Weights of a small mixture-of-experts language model, trained from scratch on English Wikipedia.
Size: 8 layers, width 160.
Below are experts of layer 5 (counted from 0) of a mixture-of-experts language model. Rows are named router (the router's row for the expert), down (a neuron's output weights, with its number) and show model dimensions 0-159. Each number is 50 + 10 x the weight over its row's rms, rounded and kept within 0 to 99.
Before each expert's rows: a language model's description of what the expert responds to. This comes from a sample of Wikipedia text that the model never trained on.

# expert 31
It responds to: Inner and ending pieces of foreign proper names, often German or Nordic, such as berg, ft in Luftwaffe, z in Franz, ist.
router:45 46 45 46 44 54 40 57 30 34 39 42 60 38 54 31 48 41 54 66 47 65 53 60 41 38 39 48 41 54 49 53 51 57 45 36 53 53 70 43 49 34 71 52 63 47 46 47 66 55 38 47 66 41 54 56 53 54 81 48 53 47 45 49 49 44 44 38 61 45 55 43 31 44 34 27 55 41 42 46 56 47 56 56 29 54 63 33 42 49 60 55 51 34 69 48 55 39 38 58 60 41 43 67 42 44 41 31 56 43 61 35 46 69 46 42 48 55 43 48 61 53 52 60 51 34 54 43 22 39 37 44 63 57 51 61 60 39 40 61 46 28 40 43 55 52 46 60 43 48 63 45 49 56 48 53 55 51 48 60
down0:35 33 47 69 47 57 37 46 49 46 58 42 40 54 66 54 59 46 49 44 40 64 70 47 71 53 49 44 48 60 35 60 57 43 43 32 36 39 64 45 56 63 73 38 49 56 43 32 55 48 47 76 62 60 61 59 63 51 52 69 48 49 43 59 59 55 57 59 73 37 52 53 45 36 47 38 48 50 32 43 62 33 41 48 58 50 51 61 48 34 45 51 53 39 34 43 39 49 40 39 50 51 47 62 44 50 49 38 82 40 50 58 53 47 56 36 50 51 48 49 42 50 41 55 35 51 53 68 60 53 40 46 41 58 51 57 54 45 50 70 56 48 38 57 57 55 52 48 29 42 35 46 53 54 47 64 69 61 50 49
down1:48 54 39 52 49 49 46 53 57 42 47 32 41 50 50 44 47 51 40 61 38 44 42 55 57 43 39 46 67 41 46 39 37 63 41 59 52 41 46 59 44 54 51 54 53 30 53 29 38 44 55 60 29 32 43 51 57 59 62 48 50 30 45 50 46 49 44 44 42 64 42 61 24 68 51 46 63 40 41 56 54 57 26 43 52 43 55 52 55 35 49 51 64 57 39 40 69 42 36 35 53 71 34 60 66 54 28 46 47 42 64 56 65 55 32 25 57 42 36 51 47 39 58 48 59 55 58 43 45 52 36 37 58 57 51 53 40 53 42 47 36 59 43 56 67 43 63 36 45 43 42 51 53 61 53 56 66 35 43 52
down2:54 64 57 55 51 65 62 49 45 48 67 34 41 49 43 63 36 51 47 47 65 52 59 42 51 47 75 50 31 37 42 74 57 49 53 59 61 58 50 51 52 61 66 59 59 40 57 23 56 40 45 53 58 60 46 50 50 51 42 49 52 51 46 64 52 56 43 43 48 38 48 34 46 76 48 46 36 50 64 64 54 45 27 49 56 51 61 43 37 42 59 64 43 57 54 47 35 57 43 54 45 39 51 52 49 43 68 51 58 57 65 55 51 51 47 67 46 31 75 52 49 64 44 60 64 51 46 43 74 51 68 49 50 46 32 45 42 41 64 44 57 35 39 36 48 40 51 54 40 55 70 48 36 43 62 52 43 40 52 46
down3:33 65 39 27 57 50 65 64 64 39 55 36 41 42 50 56 33 64 45 45 75 62 60 58 56 60 60 61 51 46 51 52 53 60 54 49 51 45 52 64 37 50 54 71 48 52 41 50 50 36 50 58 46 34 46 46 59 60 40 71 48 42 65 49 48 49 54 48 40 59 67 59 61 51 46 42 59 40 50 62 42 55 34 46 55 48 56 68 56 40 51 60 55 61 41 54 56 44 50 37 56 39 45 46 31 45 50 50 43 65 52 55 59 49 74 39 41 52 58 41 63 54 41 33 45 44 49 59 57 30 52 38 61 47 29 61 52 46 39 62 53 51 69 50 53 47 47 57 55 34 63 42 51 47 61 73 52 49 65 26
down4:47 52 47 53 33 50 64 47 62 49 48 46 47 36 62 53 42 55 23 62 45 61 58 45 51 47 36 40 43 66 45 48 48 33 80 33 50 50 75 53 46 62 60 55 42 44 48 42 53 43 51 62 48 35 62 30 36 32 39 54 58 60 48 44 38 48 47 47 49 63 53 41 42 31 47 73 43 54 48 50 43 38 28 48 42 47 41 58 51 43 62 59 51 64 38 40 50 54 50 29 35 39 48 49 52 60 52 60 61 51 59 53 43 51 61 55 68 40 46 51 48 54 46 46 53 37 57 48 74 47 39 61 57 48 54 66 49 53 62 29 68 46 50 53 59 48 60 56 45 59 48 45 63 74 56 50 44 60 49 40
down5:63 49 44 49 54 34 37 52 43 35 53 38 51 42 46 64 39 46 36 56 69 46 50 46 44 60 57 60 46 56 49 44 54 54 44 45 29 59 65 41 66 58 43 52 45 68 52 66 38 44 48 45 54 52 45 46 41 58 52 65 53 50 40 41 52 60 64 43 38 51 42 51 56 49 44 48 56 49 43 64 55 34 54 34 51 65 39 47 60 43 62 74 43 52 55 44 56 31 60 53 51 43 52 64 61 49 62 32 67 41 45 32 60 47 45 52 28 46 51 46 48 64 59 34 61 42 57 67 54 60 33 45 53 61 38 77 48 69 56 45 50 48 36 49 53 48 52 35 57 57 32 66 39 71 38 59 61 41 55 37
down6:43 35 46 56 38 45 46 52 50 57 51 54 56 69 43 46 69 24 53 53 40 60 52 45 54 58 43 53 38 30 36 61 54 44 48 64 57 48 45 59 61 58 53 42 37 30 45 74 53 55 55 42 64 64 62 34 37 57 45 48 49 53 53 42 50 49 71 58 36 57 69 66 37 35 40 61 61 47 34 46 59 33 40 42 41 40 64 52 68 56 54 47 37 40 55 70 57 61 45 49 44 56 42 60 45 46 33 43 32 66 58 64 57 64 54 45 43 51 57 44 55 49 60 37 41 45 42 51 54 48 51 56 46 29 71 50 57 29 55 60 44 44 61 39 57 61 39 44 50 44 47 50 50 58 51 33 49 46 53 42
down7:75 56 50 53 36 45 49 48 63 38 44 38 56 40 60 49 56 48 43 34 49 54 48 54 61 61 52 61 50 52 52 44 51 69 50 43 36 61 46 59 52 59 50 51 41 54 52 43 53 49 37 34 34 54 58 35 55 43 53 59 61 48 58 59 44 49 51 55 35 43 61 24 63 51 48 42 45 38 41 65 55 46 54 34 53 54 59 52 36 39 53 56 55 43 46 59 47 59 58 44 63 52 52 26 41 50 45 64 39 52 40 59 43 46 63 72 51 28 71 64 59 50 65 40 67 41 46 48 34 46 21 48 52 33 40 62 48 39 46 53 51 58 42 51 60 48 49 76 38 44 50 31 37 64 54 55 56 35 37 57
down8:57 41 36 53 62 49 37 43 50 42 49 54 41 51 58 36 38 44 56 37 55 61 54 38 35 44 52 48 46 48 46 40 58 60 58 36 41 48 61 65 52 68 60 53 29 49 51 48 71 45 59 56 60 47 50 50 40 45 52 55 53 45 44 51 36 33 43 49 63 51 35 62 29 45 80 37 42 40 49 44 44 41 41 52 59 46 63 50 63 69 28 40 48 50 60 54 45 65 68 38 47 47 64 54 50 48 72 55 45 63 72 53 64 28 39 53 34 57 38 54 38 46 53 50 58 62 54 55 48 52 55 56 69 50 61 33 33 49 39 69 54 45 54 43 47 46 48 34 55 60 52 43 47 34 57 55 38 45 59 44
down9:51 47 57 57 45 57 59 47 41 58 48 38 63 55 53 52 49 59 55 57 43 47 46 54 44 51 40 37 55 42 33 36 32 38 34 61 55 30 61 45 27 51 45 54 81 61 50 48 48 46 65 65 60 48 50 62 55 36 55 34 47 34 58 63 45 53 27 47 50 43 56 41 41 49 68 57 46 61 54 42 39 64 39 44 64 64 47 40 49 36 54 38 48 64 46 49 44 54 47 38 45 54 36 52 55 64 51 38 59 44 50 30 69 43 62 69 44 45 54 51 57 46 43 55 57 84 61 45 55 43 53 53 54 63 59 38 41 52 53 52 57 39 46 41 44 64 40 39 58 74 41 63 61 59 54 55 48 47 54 56
down10:42 45 38 69 49 59 57 67 55 61 45 42 57 34 72 66 41 51 40 44 53 50 62 74 43 50 54 55 42 45 38 40 46 41 39 44 48 57 40 32 40 47 56 50 33 47 55 19 34 54 38 48 65 54 40 50 47 46 37 48 54 55 43 44 36 45 52 52 71 40 55 57 41 39 72 57 43 63 38 57 61 41 47 53 43 47 54 56 50 46 47 55 58 61 31 51 52 52 62 52 53 43 37 65 40 50 78 52 41 29 51 39 64 63 49 49 57 47 65 58 46 40 53 59 40 60 56 48 41 59 72 70 65 57 55 53 46 49 45 50 44 58 37 44 57 54 51 54 40 43 61 56 53 44 58 26 54 62 50 46
down11:47 72 47 42 48 43 54 39 53 47 57 50 69 50 46 42 28 43 58 52 48 62 55 46 60 47 57 65 44 41 51 34 60 57 51 44 67 49 41 55 59 63 40 50 62 39 41 51 31 64 54 36 44 35 57 62 55 54 53 64 51 51 49 49 52 57 29 55 34 35 44 38 42 62 34 36 48 47 60 58 43 44 56 39 48 50 39 42 42 53 59 41 53 45 55 71 52 30 55 71 41 41 51 72 58 59 46 39 51 41 67 49 65 61 69 48 61 56 47 55 33 37 66 60 42 34 70 54 44 31 54 51 49 49 49 43 40 44 33 50 51 36 55 44 57 36 56 46 46 31 62 54 60 35 58 36 39 55 50 56
down12:49 32 50 20 53 68 51 38 62 69 57 48 64 76 43 57 48 55 41 37 66 59 55 57 35 44 40 53 45 61 43 46 41 54 51 47 31 56 43 38 42 44 61 50 37 44 56 57 53 59 61 55 52 67 54 47 33 62 50 64 64 62 51 81 49 46 54 55 38 49 48 49 54 36 53 59 43 45 52 40 56 50 51 38 57 48 45 51 47 49 56 59 68 54 52 40 58 40 59 44 41 64 46 60 47 53 54 58 38 61 60 35 47 48 47 61 37 60 67 55 63 54 54 25 56 59 39 52 40 45 47 55 55 42 46 28 56 45 58 51 39 35 55 41 33 68 57 59 49 51 55 64 34 63 46 50 50 67 54 51
down13:63 56 50 66 38 74 36 29 49 44 43 57 47 67 44 43 47 45 34 47 44 52 50 60 43 55 59 58 48 38 38 59 59 66 47 63 41 56 48 42 56 47 49 58 52 43 54 32 29 47 36 56 64 43 51 34 53 57 48 68 57 55 45 63 42 45 52 54 57 20 56 49 45 56 44 51 55 47 54 37 64 39 54 53 68 40 55 59 49 48 60 47 62 61 38 66 55 59 52 43 53 65 32 60 61 51 55 62 48 53 46 56 73 68 33 53 56 46 57 51 34 46 43 52 47 29 48 59 40 52 51 57 56 56 55 53 35 52 64 34 53 40 58 55 57 43 74 58 69 42 48 42 75 44 49 62 52 47 39 39

# expert 27
It responds to: Of and similar prepositions right after a noun or name, such as University of, member of, badge of, programmes about, arrangement of.
router:46 38 63 36 51 42 49 58 45 39 28 35 58 42 65 40 66 39 51 55 31 46 65 50 42 51 48 35 64 77 43 35 46 41 55 49 42 50 70 50 35 63 60 57 54 47 40 30 64 57 46 65 51 41 45 56 39 47 65 54 58 35 71 51 57 61 46 66 54 35 57 37 51 30 44 47 62 66 45 65 40 41 46 50 42 39 50 46 61 48 50 52 66 39 56 45 54 39 54 65 54 39 51 49 42 59 50 46 53 50 58 36 44 59 60 55 53 68 62 55 57 50 53 57 65 45 57 53 32 33 39 44 55 47 52 69 63 44 52 57 36 38 70 50 31 59 49 44 36 51 49 49 45 59 55 55 44 53 52 55
down0:51 67 61 70 55 56 60 38 45 47 36 43 61 56 53 55 48 46 53 50 43 32 76 51 54 63 53 56 53 58 54 31 69 52 47 65 56 54 58 40 55 52 47 50 48 55 42 61 56 40 39 46 54 49 55 40 57 47 42 40 48 48 48 69 61 36 48 64 35 53 69 54 66 51 56 61 58 54 36 56 50 54 51 62 65 50 34 63 54 42 39 31 67 36 40 43 43 52 47 37 35 33 51 36 35 61 39 60 31 53 46 43 57 53 52 32 52 61 40 52 44 42 52 54 61 55 51 45 40 65 48 53 36 44 27 53 59 36 34 41 51 52 38 47 57 66 51 54 50 54 34 49 60 50 54 25 51 73 53 46
down1:60 27 29 46 45 47 53 36 47 57 52 57 35 42 57 48 41 53 44 31 69 48 70 58 47 56 54 54 39 37 41 30 45 39 47 48 50 42 48 55 66 48 45 56 57 43 66 32 44 53 30 42 48 58 69 55 64 54 50 55 37 49 30 56 36 51 42 45 21 41 63 35 54 38 39 60 56 54 58 48 63 48 65 44 38 51 40 53 38 46 49 48 65 44 42 50 53 52 55 50 46 44 41 42 46 37 57 38 68 29 46 51 58 54 60 44 60 42 49 26 62 34 35 52 53 57 39 56 40 56 70 42 50 39 54 53 56 66 46 37 33 53 43 55 62 60 51 56 55 46 58 52 50 44 56 63 47 64 60 46
down2:47 63 42 54 62 41 65 54 48 58 41 61 52 30 34 44 79 45 38 55 47 70 45 44 43 43 36 33 56 52 53 55 42 46 47 55 46 46 40 59 55 48 56 38 62 55 55 46 43 72 48 51 52 21 53 48 53 52 57 62 59 46 57 54 34 53 29 61 54 38 52 59 57 45 38 48 38 66 54 46 43 54 33 54 47 43 60 65 60 51 42 56 55 54 23 47 47 37 40 40 57 48 48 50 50 52 56 54 70 19 41 55 64 43 52 53 50 50 44 55 39 57 50 52 61 48 39 48 24 43 42 24 39 65 44 45 52 48 49 62 50 49 48 43 60 52 61 45 26 54 55 49 57 38 43 50 47 38 41 44
down3:65 48 39 57 31 37 43 63 64 35 50 54 35 54 64 63 53 48 56 53 48 53 47 50 52 45 45 27 27 66 40 57 60 55 47 36 44 55 53 31 30 68 51 58 38 42 56 47 54 45 63 59 53 51 43 38 59 63 40 43 46 43 33 37 61 60 55 62 62 71 38 37 67 43 65 51 36 44 46 56 38 36 50 50 43 67 45 49 52 66 38 40 64 25 69 56 54 44 49 47 21 39 36 55 57 39 50 55 43 47 51 56 33 45 58 59 54 34 45 49 60 54 42 37 54 45 46 46 62 63 62 46 51 38 50 38 46 47 51 49 62 41 58 45 49 36 49 53 44 54 51 38 52 44 42 49 60 50 48 38
down4:52 45 39 56 53 54 65 54 45 43 53 49 45 55 43 57 41 49 31 70 59 69 43 50 37 53 49 53 64 51 51 50 49 43 57 53 44 58 82 35 41 72 57 36 54 53 45 80 51 68 53 62 55 41 34 46 44 59 47 55 51 46 64 58 48 59 47 47 61 65 70 60 41 54 41 55 39 52 57 60 57 52 47 46 52 53 61 44 48 51 38 58 50 53 40 40 62 57 60 52 67 67 46 52 41 45 52 43 63 45 48 50 38 48 67 36 45 65 37 34 60 53 53 69 55 38 49 65 43 57 47 56 58 56 64 26 61 55 65 69 38 53 58 52 50 43 32 42 49 44 60 51 61 30 67 45 49 41 39 49
down5:61 51 48 53 43 45 57 41 44 47 66 54 47 69 57 51 42 44 46 34 49 59 42 51 41 55 49 48 52 45 38 39 50 51 53 39 58 48 62 58 55 37 71 68 61 52 43 49 44 49 63 61 58 61 57 62 46 31 54 51 45 43 40 55 51 60 51 62 53 43 56 66 39 56 46 45 45 46 66 35 58 53 32 44 58 55 53 26 55 43 41 56 44 54 51 42 44 71 35 44 64 30 49 44 53 51 40 58 70 46 34 44 70 42 52 54 40 46 37 64 36 52 63 61 50 31 33 24 57 63 68 43 43 60 45 60 42 50 38 51 45 33 50 63 58 58 56 44 53 46 86 48 46 56 47 60 41 44 56 44
down6:65 23 60 62 52 51 43 46 52 62 47 50 36 62 45 48 54 51 40 56 51 41 56 50 42 35 57 60 26 64 52 36 61 52 59 43 60 50 48 37 43 41 44 35 56 48 47 47 36 44 45 54 50 46 49 40 44 59 62 54 48 64 33 52 53 54 65 51 44 57 36 44 43 53 52 38 51 56 35 44 47 43 72 42 38 49 58 55 71 45 60 48 52 33 49 39 63 73 53 42 45 53 33 48 37 56 53 58 50 60 45 48 46 51 42 59 65 67 41 67 64 66 58 59 71 59 43 39 75 73 53 79 40 38 50 37 46 48 49 58 64 51 49 58 57 37 46 46 38 46 54 49 44 45 50 49 64 46 51 38
down7:31 48 56 36 40 48 48 49 53 53 57 41 58 43 45 40 40 72 32 50 46 58 52 57 54 55 52 57 60 56 54 45 45 51 56 34 56 63 50 55 55 55 54 52 42 54 34 27 67 49 57 48 52 55 43 39 31 57 47 40 53 47 35 40 69 37 61 28 54 53 37 38 38 48 51 58 55 64 44 33 49 63 35 52 39 40 54 58 42 42 56 55 53 59 55 54 54 40 52 39 52 42 67 52 46 52 62 48 48 43 53 52 29 27 63 56 42 50 59 47 44 46 71 58 22 50 43 40 51 32 51 42 42 60 57 51 50 46 65 61 43 36 53 63 43 51 43 73 65 41 32 53 51 53 40 66 44 69 71 53
down8:43 66 41 49 55 46 34 68 47 51 42 60 56 70 40 41 68 54 50 36 49 48 54 47 35 56 51 32 48 54 49 40 54 53 60 54 53 62 38 53 42 52 44 53 49 64 42 67 33 55 32 55 45 49 50 57 32 47 57 41 42 48 44 46 53 49 58 53 32 56 35 44 45 38 53 49 51 54 64 51 32 44 39 28 55 68 40 49 33 67 58 45 57 36 32 40 46 48 39 38 65 44 58 58 60 37 53 46 69 48 24 65 44 47 54 64 47 51 71 50 47 48 54 41 50 50 41 45 51 42 56 31 52 79 40 41 43 54 33 65 58 64 53 41 35 49 49 68 61 50 47 43 36 43 50 46 54 59 51 43
down9:45 32 64 64 51 48 38 34 57 36 56 43 44 58 48 69 53 40 32 53 51 35 47 47 52 29 40 42 57 47 42 57 49 56 41 62 65 40 58 43 48 61 55 53 53 55 45 41 52 57 55 52 54 41 34 36 35 68 58 51 58 40 52 52 43 58 50 49 62 59 31 55 51 45 42 54 45 71 45 49 61 52 37 56 49 50 46 58 46 36 52 44 30 54 42 57 54 35 40 28 32 47 46 43 32 51 58 34 39 32 69 39 58 65 40 55 44 56 52 46 62 39 73 34 49 60 55 65 46 57 41 55 48 30 59 49 52 46 52 38 72 56 65 47 45 66 40 52 52 54 68 59 47 56 44 56 43 29 56 39
down10:41 46 60 57 50 47 39 36 33 48 63 56 58 61 59 43 36 40 77 50 60 47 54 62 68 53 48 51 59 57 46 54 65 48 54 45 40 59 48 39 39 48 50 31 70 47 44 60 39 41 58 41 54 49 56 54 61 51 55 56 51 47 71 40 37 61 54 45 56 51 57 45 69 52 79 44 55 44 44 52 44 59 39 55 48 51 28 41 57 46 56 47 62 49 32 51 51 54 53 36 73 49 33 56 45 63 59 57 43 35 55 37 49 59 52 31 47 64 31 53 61 51 48 49 48 61 41 53 51 52 60 59 59 62 46 47 43 29 39 44 58 55 45 33 46 47 60 80 70 46 48 62 48 49 52 57 48 65 58 34
down11:50 58 41 55 49 33 52 51 56 46 40 36 33 53 52 58 35 36 47 51 45 57 41 38 52 46 51 48 42 46 49 60 30 45 38 51 57 56 54 47 49 42 76 50 49 39 60 63 55 52 45 44 43 54 41 18 52 56 51 48 67 71 55 50 43 54 71 57 61 50 59 51 55 36 34 43 45 38 59 34 54 55 45 39 63 51 36 26 43 36 53 51 45 38 52 29 52 54 51 31 46 57 40 47 62 58 56 48 45 53 39 54 34 42 49 36 45 34 47 53 58 38 35 21 57 43 47 63 30 55 55 71 62 47 53 50 53 38 65 46 55 52 59 43 53 44 66 55 47 61 60 42 57 48 68 57 58 61 62 45
down12:50 55 36 45 59 45 54 36 66 52 41 55 48 53 44 56 65 49 41 46 49 33 43 61 53 68 55 39 38 63 54 42 32 67 52 39 48 44 65 38 53 43 54 54 45 25 41 57 40 53 49 72 44 56 47 51 42 68 55 43 45 49 60 57 53 52 59 63 38 56 41 53 40 46 39 40 47 47 51 46 54 49 72 57 48 72 60 45 57 58 62 47 50 24 49 43 53 54 59 37 61 64 41 52 58 59 56 48 66 41 77 62 57 58 52 49 54 39 57 35 30 75 41 48 52 36 49 55 68 46 33 46 47 67 61 41 57 63 36 61 47 37 50 52 46 54 58 40 53 43 55 75 39 53 49 46 51 62 54 56
down13:44 51 60 62 52 67 44 52 45 48 28 42 51 47 45 53 40 60 43 58 56 56 44 49 32 41 43 61 64 40 56 26 52 48 48 58 66 47 56 51 34 56 33 52 39 35 61 58 58 49 70 53 41 56 64 58 67 53 57 47 49 60 56 32 41 50 56 52 41 46 52 40 41 54 53 50 49 61 46 59 46 40 47 25 43 45 55 59 54 51 47 63 58 58 54 56 74 54 34 58 51 41 64 43 60 54 23 51 49 41 68 59 63 56 27 46 50 35 66 43 61 53 64 62 61 38 68 69 73 45 52 62 44 50 52 57 50 32 60 55 52 45 51 51 62 51 51 47 54 48 71 29 45 55 45 56 47 58 53 55

# expert 50
It responds to: Word-internal pieces like et, at, ot in symmetrical, penetrated, vegetative, plus °N coordinates and the word time.
router:55 35 43 27 59 49 48 69 61 42 52 46 52 50 53 33 47 38 55 51 54 51 55 60 46 45 59 34 49 69 48 52 38 68 39 35 57 73 46 48 59 38 50 63 55 51 45 46 57 64 53 54 46 37 54 67 56 48 47 52 63 41 42 62 52 47 67 58 50 37 59 54 33 46 52 47 56 55 53 65 47 45 54 41 49 36 46 40 49 39 53 37 46 43 59 43 50 42 58 60 56 42 46 40 31 59 37 45 67 44 58 54 40 51 61 38 60 55 49 60 52 67 48 43 56 36 42 38 34 27 50 33 56 54 41 64 60 52 40 51 44 35 52 31 45 58 52 25 37 65 63 60 37 62 49 60 53 36 39 75
down0:60 57 48 53 37 43 59 59 49 39 43 58 69 65 53 37 62 76 34 38 35 62 43 58 50 37 36 32 59 55 61 57 36 65 51 42 54 45 44 47 64 59 60 57 63 61 65 47 48 54 53 36 51 44 53 55 48 65 59 69 68 38 53 41 58 57 53 31 63 46 39 50 43 53 45 45 53 45 62 77 46 52 60 47 56 38 60 53 63 58 33 39 40 54 48 27 42 52 55 49 45 47 42 38 41 46 57 59 56 56 42 40 48 40 39 56 39 43 38 64 46 46 57 52 53 43 51 41 53 60 54 41 75 70 46 53 32 41 47 53 68 52 54 39 54 65 54 42 56 43 49 72 50 57 66 56 46 43 42 49
down1:70 54 60 59 57 37 49 48 66 45 57 65 45 65 57 35 53 46 46 61 62 52 38 61 63 46 52 63 54 57 53 53 68 47 30 58 51 68 59 43 58 47 60 56 43 37 52 34 50 59 37 54 58 49 62 53 39 50 43 43 47 42 42 39 39 50 47 64 71 40 62 52 56 39 41 43 32 62 44 66 35 62 57 39 50 64 40 54 60 64 55 55 62 56 43 44 40 63 49 54 68 43 48 62 54 41 48 50 48 52 57 57 54 35 69 59 31 35 60 55 49 56 38 60 47 41 44 49 52 35 50 18 26 43 36 61 45 44 66 55 46 45 40 40 36 48 39 57 49 63 34 52 46 59 44 48 60 47 53 52
down2:46 54 58 45 46 58 56 46 71 49 56 51 60 36 37 55 37 58 52 48 52 61 46 51 63 58 49 41 43 44 39 50 49 66 46 52 47 61 50 63 68 70 46 69 45 23 47 41 63 55 39 55 46 45 26 33 59 58 49 45 46 62 53 54 66 42 62 26 54 41 50 47 49 53 56 63 52 56 59 63 44 40 47 51 38 61 40 56 46 52 43 53 51 37 38 67 50 43 52 45 55 51 49 64 69 54 47 52 59 38 48 53 76 55 60 50 60 43 46 50 53 49 51 37 34 57 59 52 51 49 54 35 34 34 46 56 53 34 58 45 50 39 67 48 52 61 58 36 32 36 59 57 48 38 34 46 16 41 58 44
down3:68 52 38 61 40 42 44 43 46 64 37 57 48 49 56 52 67 65 44 58 49 63 47 63 51 26 56 49 58 47 43 45 39 45 50 68 47 59 66 62 50 61 39 50 44 50 62 51 61 59 50 59 48 47 53 48 79 52 40 56 65 59 54 61 42 42 42 50 64 49 41 47 63 40 66 36 53 68 52 51 54 55 39 52 57 65 60 33 79 49 47 54 41 47 55 42 57 41 36 53 55 51 42 54 43 32 37 49 63 48 52 34 64 54 38 33 40 45 66 52 45 55 56 55 42 57 57 40 35 31 46 61 65 50 45 65 44 48 69 46 51 37 48 69 41 41 52 50 35 38 62 61 65 61 46 48 62 59 57 46
down4:27 39 48 40 54 43 47 51 49 55 58 64 30 59 72 35 67 50 29 42 43 27 42 48 59 62 69 48 49 47 42 48 54 52 49 47 60 59 52 52 60 42 54 50 55 34 48 50 48 53 62 52 48 40 60 59 59 39 39 47 55 33 44 40 39 58 62 48 52 33 50 43 56 61 56 43 66 63 39 56 43 36 53 52 61 46 60 53 66 48 45 51 55 46 38 27 39 53 53 71 46 53 42 51 44 43 56 28 46 63 54 39 44 47 50 53 71 69 62 48 46 62 43 44 64 33 50 42 52 38 49 50 34 45 36 61 50 63 63 65 37 70 51 47 61 58 28 51 50 48 52 48 58 51 36 48 66 42 40 56
down5:49 59 41 54 48 53 72 57 45 55 60 36 31 44 58 60 52 36 51 47 43 56 37 46 30 51 51 54 59 53 42 44 67 50 47 49 54 48 50 46 49 57 43 48 50 39 48 44 61 55 57 36 45 66 47 60 62 45 56 50 43 53 77 55 41 59 36 46 36 39 53 56 53 54 34 49 55 33 51 41 59 44 87 68 67 37 61 49 38 48 42 42 52 44 57 48 47 40 69 42 56 64 53 30 57 46 67 47 61 31 59 30 61 50 43 47 60 48 64 53 53 43 57 44 47 61 43 53 34 58 67 46 34 53 32 59 33 43 51 36 42 55 48 57 48 47 53 52 67 62 34 54 68 42 54 38 44 46 48 36
down6:45 61 62 46 31 62 59 65 64 47 48 35 60 56 48 58 64 46 42 43 51 49 47 41 50 64 37 36 49 60 48 58 46 55 47 41 52 72 52 59 41 45 36 65 50 44 38 43 64 65 52 57 41 50 46 46 46 55 37 65 66 40 49 56 39 47 44 50 55 53 54 56 40 47 54 52 53 58 48 42 26 41 41 39 36 68 72 69 62 46 35 66 55 41 47 42 44 21 25 57 45 61 56 52 49 62 45 38 53 34 54 59 56 47 41 44 57 38 53 56 58 35 57 51 52 42 45 53 59 53 75 52 68 49 47 69 42 37 50 29 40 42 42 37 49 63 49 39 58 47 53 48 59 57 58 50 34 49 58 40
down7:47 55 55 38 39 39 38 45 51 52 45 64 54 53 64 49 57 48 51 49 54 48 56 50 38 46 29 50 34 59 52 38 55 49 43 41 64 62 59 64 71 59 57 50 60 33 51 43 64 60 61 33 48 33 44 61 28 45 45 59 51 46 48 56 48 33 55 50 61 41 45 61 38 68 58 61 51 60 56 63 66 59 64 66 61 52 52 39 38 37 35 51 54 48 64 45 55 56 51 54 42 43 39 43 48 56 30 48 58 40 47 67 50 50 54 62 33 55 60 46 53 54 69 44 56 41 52 46 70 52 59 35 60 43 58 68 32 79 35 45 54 40 44 56 30 46 59 66 57 51 49 54 45 55 43 41 60 42 37 47
down8:30 55 54 53 31 33 40 47 59 40 52 59 64 50 54 51 64 50 71 57 49 40 32 49 45 39 70 51 71 52 74 63 53 52 56 52 44 36 53 52 39 48 32 49 50 52 53 52 60 56 48 45 60 51 49 44 50 43 57 42 76 49 47 55 40 58 58 52 46 67 47 45 39 48 44 44 38 54 43 59 43 55 48 52 48 55 57 34 44 46 39 62 53 36 57 45 31 60 57 48 65 41 50 32 54 50 32 43 47 70 39 73 38 57 65 49 54 48 49 44 63 67 41 37 39 52 59 56 53 36 45 56 56 43 63 29 34 34 50 52 57 61 45 41 59 41 58 49 40 51 39 56 69 59 56 43 59 37 40 67
down9:64 61 62 61 55 49 39 60 62 54 47 62 39 46 41 44 53 43 56 38 33 51 54 51 57 30 43 73 33 40 41 46 68 41 47 61 65 66 57 54 48 40 72 45 49 67 56 49 45 43 55 54 41 55 52 42 36 57 63 47 41 38 63 47 55 59 53 53 40 39 47 40 54 44 47 58 75 49 45 42 48 69 44 49 41 39 56 49 44 46 59 49 45 22 55 48 66 63 52 63 25 45 43 45 33 37 49 44 57 61 44 52 57 49 40 48 67 75 53 42 65 47 62 35 44 65 45 53 65 34 46 56 48 47 47 55 50 37 46 33 42 50 48 53 60 51 45 37 35 38 54 46 52 60 38 44 42 47 41 61
down10:41 59 27 50 43 58 51 65 46 49 69 52 46 42 57 46 56 53 51 54 40 54 55 40 70 68 48 48 37 60 52 48 65 51 50 42 38 46 45 50 49 36 56 68 47 69 56 35 61 42 49 50 48 50 53 56 30 59 76 45 50 69 57 73 42 50 63 42 48 54 35 43 49 30 52 39 22 59 31 59 59 59 58 45 44 51 32 58 49 36 40 33 58 54 52 50 55 56 58 51 55 52 45 50 67 55 47 52 35 54 52 53 40 64 49 64 43 47 46 59 53 52 66 62 50 48 50 57 44 50 47 45 43 53 58 51 73 53 50 48 44 36 29 40 53 75 54 52 61 48 58 34 67 44 42 39 61 36 41 48
down11:52 46 70 54 51 41 39 34 51 44 47 33 69 61 51 51 31 39 49 53 59 71 64 42 42 57 51 69 43 40 42 54 38 24 41 44 44 58 29 34 57 53 55 53 29 62 55 36 43 59 63 44 31 47 55 57 54 52 32 45 58 64 50 74 54 52 47 46 47 47 34 34 49 67 52 61 30 37 65 39 60 60 50 58 42 66 66 43 55 64 44 35 50 53 55 58 60 44 45 63 60 57 57 61 56 59 58 54 51 40 44 51 54 43 75 41 42 35 59 63 66 48 51 45 53 48 44 56 45 44 59 57 60 52 49 48 56 38 56 49 40 51 56 58 55 62 41 56 59 42 43 41 58 53 45 39 39 58 55 41
down12:57 41 55 65 49 49 56 33 37 65 54 60 43 44 64 66 57 44 32 47 59 42 53 59 48 47 45 49 57 57 47 43 50 42 51 59 52 34 57 41 49 40 52 53 56 45 55 63 41 51 61 48 60 79 44 41 45 49 63 57 57 48 63 47 40 70 43 47 51 50 29 34 55 43 57 48 56 39 43 39 70 41 47 52 50 42 54 63 59 65 49 43 43 60 63 66 53 36 74 51 51 76 48 57 61 31 45 52 49 60 40 40 43 64 60 37 45 55 50 68 59 53 60 46 47 51 59 55 34 38 50 55 36 44 59 47 46 71 54 49 60 66 61 57 58 58 36 44 56 42 30 27 42 40 53 37 52 47 63 36
down13:45 42 47 46 56 37 48 51 73 48 40 54 47 36 59 43 40 52 51 55 42 57 43 46 49 52 45 56 38 41 38 46 52 41 60 41 61 61 49 58 54 40 63 53 42 43 53 69 47 20 52 51 40 66 45 59 81 35 54 58 41 64 55 41 49 40 71 44 57 58 64 51 45 65 62 55 50 47 65 45 69 57 43 58 41 39 55 55 36 60 50 55 47 52 45 50 38 54 65 65 47 46 44 62 40 65 48 44 55 68 51 36 29 64 42 58 59 44 53 45 65 51 62 43 45 48 51 28 49 54 45 43 43 38 55 55 47 54 33 58 42 67 68 42 36 52 59 57 38 38 71 41 53 38 54 60 55 41 45 34